config = dict(
    n_layer=14,
    d_model=128,
    n_experts=96,
    experts_per_token=4,
    d_expert=96,
    d_shared_expert=0,
    activation='squared_relu',
    moe_layers=[0, 1, 2, 3, 4, 5, 6, 7, 8, 9, 10, 11, 12, 13],
    router_score='softmax',
    normalize_top_k=True,
    routed_scale=2.0,
    balance_loss=0.0129,
    balance_bias=False,
    init_std_router=0.0307,
    lr_router=0.000721,
    vocab_size=1468,
    norm='rmsnorm',
    norm_eps=1e-05,
    tie_embeddings='early',
    optimizer='adam_hyperball',
    lr=0.0124,
    beta1=0.9,
    batch_tokens=[131072, 262144, 393216],
    seq_len=256,
    train_tokens=770700000,
    steps=3324,
    dataset='wikipedia_en',
)
Below are experts of layer 3 (counted from 0) of a mixture-of-experts language model. Rows are named router (the router's row for the expert), up (a neuron's input weights, with its number) and show model dimensions 64-127. Each number is 128 + 24 x the weight over its row's rms, rounded and kept within 0 to 255. Numbers have three digits each.
After each expert's rows: "mostly gets" lists some tokens that are sent to it at least half of the time; "gets" lists some tokens that make up at least twice as much of what it gets as of all text. This comes from a sample of Wikipedia text that the model never trained on. Tokens count by the router's weight.

# expert 61
router:151149109132128098131155153140104098139121156081108158143086137113126143142134126139115129148141152151103108120161106100119110163135151130105088118126083112123141122109150158093156147119086162
up25:153116138109115129116130159158166178125167119116103131099128146134115176112122114122159076118151115143094113052162156089108118076112149106136105109117127120082154104119114133116168109164157099
up26:147142142139180106098096123128108147094142109126111102074136118136137117123132129123119147152130133121073095084117108125151160132089128146133125116099094106110145157152158129117131150148117085
up27:133135138133143174099172135100163149146155138172131140074141149163135109125157138114161129076125120101158145114122097128138127087112108174117168091129167165139137134178109095130124113124152111
up28:150095151167128130089188123158165171091160103134113157116137107137135208143127156160152153128116149132137111103149135120126104134129136129113125135141140148096115127157145128211120127113127170
up29:128107167126184170116115144188102081156104116143143130121127163125123155161120144115152095142120144142126131147082145155108143134113084120096120112108175142115161139101080090159111176122132101
mostly gets: "7", "6", "8", "5"
gets: "0", "2", "5", "6", "8", "7"

# expert 18
router:080140102146122128184115096139122098101120121131142160105135149116140130145130127110173189138109084105097121159101159122115145105148125106115148163099165179091138127115155168149107120107106104
up11:133120147110160133116153130170154144114120149130155082114111134090151122098113142102087149124115134135140119088146112115182133159146138133078092126147131122106136102114130122112167094164149129
up12:108073107160096156126152173136133120169166096118147126121148154122103146122122131136144096110125154122123115124148090111112103116141132129119082110141103173106131132155123122120160140087096117
up13:107084134148132090140151111108139134168132137172144149100120112141130149187153185138047130113161138144093100082083150098095139121110142149125105127122149132135150129111105154174135153129130119
up14:141141092168138133101150132104137129142120090170142129099092170145103158100138135118121133091116094146158120114124135148137110156051094121138121122174126139102150129128157138118129143161119138
up15:110130176158165171131141105150096159147126160107081104109172136093099152144131144156117144111119118176120136143146096107134159152127155123061150128155120150156131149133120161079097101113122112
mostly gets: " ar", "omen", " pol", " mon", "ober", " follow"
gets: "7", "6", "8", "9", "5", "2"

# expert 16
router:158155094129146148114085078150137159137149127128107155124112092130174160146154111164128134122135169133149128092118129137137117093136119093110104161109164145149107122117159151156112102123121166
up41:120111137147119126164133117126128057111142151112164148112116107130106084125180111121080125097135114145083168146152131144143165141101133131141123148144162108114145089165141176146125114134092136
up42:152163108131154136166158108147135104134118110161126173105125164116141108118118136119122073148143133164127083093107162137120176105117054125144159089110105142131158132116106150191113121110138130
up43:158130083153073170135164116142086129119129143084138116105119163125125149125142121114133130130098101124130146147148089145152099152088157151085164128098134098086125127112158138071169116155124128
up44:121123089097108167099136136159141122120147129156135131109149136115122104137114126127080148127141128101117139098159095094154102098125116157162071148128117137121144111144087066131110107128122129
up45:143123085148092077119150133142135140123107112121139106105149121109108123099172100104124132108129152118140079121112113141135080139087146162096139105063044136142133156119092159099120117117178113
mostly gets: " one", "″", "===\n\n", " their", "=", "on"
gets: "on", "1", " ", " c", " one", "0"

# expert 10
router:135129124107153170108108086134087130138136131175126126147147109180124149109155132097107157105123105095108146101103132147098118160116117143124156116108107128120068134159146150111145165119095134
up7:123144116117119089105146128130113133132107107130175167104128180128132129115159156079128164132105173169118145135129101143096123131130125124124093102120101117157134118140087104146128130125148146
up8:112129114134141161079131123115132142123122129153092100114082090106155144135151156154130134136134117133127171139129131145102112145158154121152125127084191174125144130145095147184172147099137146
up9:099138107151144110107125083114142194176109140103091136123148144135112105141123099126103104116101101111098135081142121093089103124119165109118072155130113139113141101110159116136130114091124187
up10:115088115126151109147176154109143129104183162173117147125131124171124098101125162073118116126090144096092142130105129127117080113146120114129108103165140180120126160109141127096116102101132159
up11:134108144105160104148143115128120147163133144130147128115106159088131150125148116141148085121139133144118087174103118114091140134123146140075131101095119165115155154166137109145067154090096133
mostly gets: " United", " County", "ulation", "overnment", " States", " station"
gets: "ation", "ing", " is", "age", " States", "ound"

# expert 55
router:171119114100152142148125117112069157143134124170128164135125147128112161120138145108093087096139117125145165137129116096125113154136162091107148138177125128168085121121162122125129117100133156
up10:154128136133121131124120116173081082126112169110114102139159149093152136142110170173104129092133114163129125126137155101097118105120131166129153131129144118141121137140090162174141095158112111
up11:148110137135147117140144112140187133163094119115106112084127114110156135146146142153174150075140127136143101131135106091107145097131143116157097102130178125121128099115161173098132096161152123
up12:137128090130136143126159116108100094146165172135119141074120168091096154143143138187121110139105125169145129123111148137108097096133123142097147113150149186126129133175140120116113112174169144
up13:123103136111114106172122087165155124130122155128105132124104107129108152097149168142173130113146178153141149129131116143114110151151120135143113102129145132123133114131126111137110121179088164
up14:169110120170119106108155104106125130174066145148144139102091108132120131099122130137119114143144137122123123163156132151115161127082111150129148161087096122105114094122146106129118127177129108
mostly gets: " during", "===", "==", " such", "|---", "ible"
gets: "==", "u", "en", "ence", "es", "age"

# expert 88
router:120158062154131128144114154130157110168120106112100137149144112157106165061119113145139119129135084147132151109116115127120155125139132146154112120169185148110138118129144170152100083160136118
up0:134086170107094140098106142119150141130157127108108104124129107134142113107116203151136138131087133078106120129131143108170127106105134190100129113142118136119128114140128110128118166118153127
up1:129080162132101096145119137112120114151125135148149093094109129103074121098124139129110115142148124158144139143125147171140138088097127166119123169131126160168164121138123127157077116099123142
up2:119127107121127151131141161109109120149162147173156121138167104106140097190124134089099102127123123127120118165104145184134153133139112097122162130109118145101104138149120144092124153132142142
up3:136130143146169133110115119097122161147168146123165123118169100094136130124126143168072089139110160157142121127186117120199159125119143171139084094130139108076108150122118138153111148129155083
up4:125128122151093118124109109141074144114191175117182137121107152112107121116163134110165129164146102106136141119140137141099101155128112152087153142084176140111150101133142079169157142119127112
mostly gets: " comm", " Comm", " co", " La", " cons", " serv"
gets: "a", " comm", "is", "it", " Comm", " c"

# expert 46
router:156127052165146137106108139166099122142113130093138114141149131130103129152124135136125101147157132156155129122105090177102151131089129130106169124097172107157092123107094090132096168162134112
up5:153117135139108120107140159125168156110171135131150143139112134114111152132141132079198129155151139106146172119120135141149080122096112151122117157126113163155140105119148104118142141128130157
up6:151160121145094146094111092106112124124111164150093115117128108112127149065161139118128100124090119130148105126153072143135158166105054154091132159120161127103179142125122129131129145102130091
up7:149148109107141152107121157129099188157162171103157112092153100105112165136118148137130091144145130160126125107140089103121101175154121137098063120122151152154110112139112128096133150123085115
up8:121140120142106127117113102108140090124131188118162165150109161141061106137139125150135158145161179099142168113128088151141113119170078123142139100180133164149114119141108107163103129121088163
up9:106102108139152092075172187127107160158149128137163156083105120147160133120181143159149098117154113145120139138157087138126142143123120115117142088142142132123130109153124122111107162135115109
mostly gets: " ==\n", "ara", "ia", "==\n", "ae", "cy"
gets: "a", "ia", "le", "o", "i", "==\n"

# expert 9
router:132162110141157143157142159078129084162169122097157123125139137162116124121133128143173131088143143142157149152135137127156130125136102131124173149160067112126128144095142188132150117161164163
up1:169093107196126167130140143129079129093161129141130105154126102141126112142144176162134168131185122137128111085142107094079117139100129142128151125117166081114149122190085160136140128111152102
up2:088128132125162106106119163110114113147130113140103161113146096139135142135118100113084125091124170142139151108114158132174119142108139116142128064129130142139118172175154129145118147153117177
up3:075104115117143157117150146129076120165121176148140161128125127093119133088128146117108108139125093154149102113135130095119150105087144145115125116183112192160148108148146119117189117122131174
up4:070108175139109144112106154152153100137148149168132132131158121096136108117162102158111147135093131145114154127163099168147131113130127136110145139153132128133118164111079171162145097110162147
up5:138152109119154142101128163149132142150140185158126143082154131137107145118156100104155159096124094072113133125132142158142147079109146134115113144101114128106116105134141120134124159156130074
mostly gets: "|\n", " June", " November", " October", " July", " September"
gets: "|", " |\n", " S", "2", " May", " October"

# expert 30
router:118122186123084095089119107108114142127118155155109142136141157151142088084087130077146151149158130135090088139161154158165134129124136124132124146172146157129150116120091158121091143126125118
up17:169138154143130152191157164136149145166117118156138153094129126100080128140130128112121160117110159151101118129106073077120116073160126136100121147154119112117121127115113143155138117135165131
up18:100123098159114127138140123137128139147098143091121109089132145170140159136171131153110153153109144086126096136069110163080130119122131130110156146097078135167125103158151136152107103116102152
up19:114142068120114146136129123086126132135160172150147104117146140086085112136128132152149115137106127098110108111157081094151147123153078109114109098118127135128085111126134145119169154146154137
up20:108089145107160149118119177134129140183133180118098104111173085153120151133173131149092096136135158133113110101142116115159149116133087157155103141113159160122113145115151100104119140105192132
up21:127108111135143144131112100195134132126126137092101122128116143071126119135175146168096093102134129125136100089115098062090150143123128196134096115144177129115104127110106150152107136098112128
mostly gets: "oci", "ocrat", "pp", " University", " German", "ss"
gets: "–", " p", "ist", "p", "ic", "ig"

# expert 59
router:150150102123128138137118102117085105139168127156110107098083127127121115121107108139080141109102086146171109127116161161108167117148132141120137150163139113161118104117116166118128166088162125
up23:090128168140105109168138161143148149135115117165110111134100162181070083094143110090145106142117123118100129100108119121158110143130162127129161151142157157131142164141111164162087102120133155
up24:104119110152152144108120131120177154112111166143122159130130090135141119133161151112140128139128179138136168156109096108105115127093076131136169136092131112086114138111153163173171075101152111
up25:163142154168135179154139137124097147162087132153161156108134088098105104106126105113108144139118153159170145127074121152105149142149119111145108127113164108143131126132152105100136131145090144
up26:103135176122129163065149154146130129133110165149135138168102137146146181107112118135136103140112158149105160110136092137107089113142133115151149122110106119143110138153114138157130123145152106
up27:141087123139113154124145096148102144173092156116147098118149150138114091145137166136104124108122145157158126065157079121167135117142150117118098140120166171129149135110109116129146095122128131
mostly gets: "ions", "%", " some", " km", " several", " many"
gets: "s", "ers", "ion", "%", "es", "ions"

# expert 40
router:118094114117109096139121109139144131154155137110169128134137136119140104172152134152101123167154098134120176146122072166104101181131131130132113134095120129128099150125164131147153095144096133
up23:107132165119146148140122134144143140160102129120099155088170141139148135148165090107124173095186123131094132096158135117129164113133097156093181128145109177132098124142151197132080139117126092
up24:113091153144174130131129134127134142115098148144149156111149148113136111159110115140089087109146211116159142121155130083156105156125133143142112108098134151110119117179132155147126136089111143
up25:133159118108156132145064091084117158140117149132149115124136135147143140096137079096131098125132148153088157110144175107130123101107087102074110136139117118150140150130109167091148129108135144
up26:105106129098146149140117164095154151134053170105159145129136176189140141133153128149141128155157151131136105105126143102135148131130096143149167114140102116117149124136112143178078112089149104
up27:116121160141101119132115157203143165115113176167124150134148113163110195120147166128149127122084120161094155146120165126143134130128164128123099109125119123130157127122086108131143150102155163
mostly gets: " rel", "ain", " us", " rem", " eff", " its"
gets: "0", "5", "9", "7", "8", "6"

# expert 69
router:128126139098121115153170145103116106163132132102124126083084170176143111141113147102103136094168121102146134146141121156100121125144131117111089136114134151079116111124096106164079069122106137
up12:142093105119105163101139149151118171151113119124128098103110130082107181141159114114148107157150150159148150094140171115123129100124135124143125136126121085147156072141107149148115129143098109
up13:160155130156125126133138156148128114104099149161139113121103090124137143141150130165111137089120124139136135072054143101186111113129170114152168125068133128128125134139108123119130164138100120
up14:092071157154117135128135171121167124118118133129157102120137102121150114161116126115085128110102113127139113083105170126134166102098103129132125103113158101151139117086166151090150098127138089
up15:150122086116156143138121142116134152155123134113136124132161101100129109141160093138114106139053140148124162109114115161154156129130160127135144089117097137116119117098119127095110170135158080
up16:143090144124136137105088143147160163115152147107090131129172092162123130102133152118126140124066151123141150117116091157151108130133116139153170097136127176128176151113085163107130114143146097
mostly gets: "9", "0", "1"
gets: "0", "1", "9", "2", "8", "orld"

# expert 25
router:145120141100108100162151113148144136122101109120110141150132172162138090114149123126168071077089136173132147146132127091107166116140149126149105153116151096098094121141128126141138163114136127
up21:150104084142163136115170174120054084124132132125113164112103129125109112102146117162179139162148123164134128127125126110113138109140153144139178106102160106135118108131125116159147126119096147
up22:130115131147084167137093144137103132152128139136124131136132105144120177151165117144143111136129124152083137099105141136141140100118118136122122124140110109120139156127155117181144147136125140
up23:090144129156103082119168123146136169184109109138148120088143120092097125158133112096124145120172154161138148125108127137132113121137097166130138148109101146112139123150100115149113138127119140
up24:145129121136092116147156102141110082109106166104114162107124114116118195144139130118145146141121162073101148135124085161178133123089131122133148160133134135116117177149162107156157089168158157
up25:100156107148134140133144098113093207147146140130163124111143086136149158134192185140131129122120105123134159154113074168107140167094128097085167085117165112107125132118152083128149154159128117
mostly gets: " f", " feat", " def", " cap", " for", " ret"
gets: "f", " F", " for", " f", " H", ":"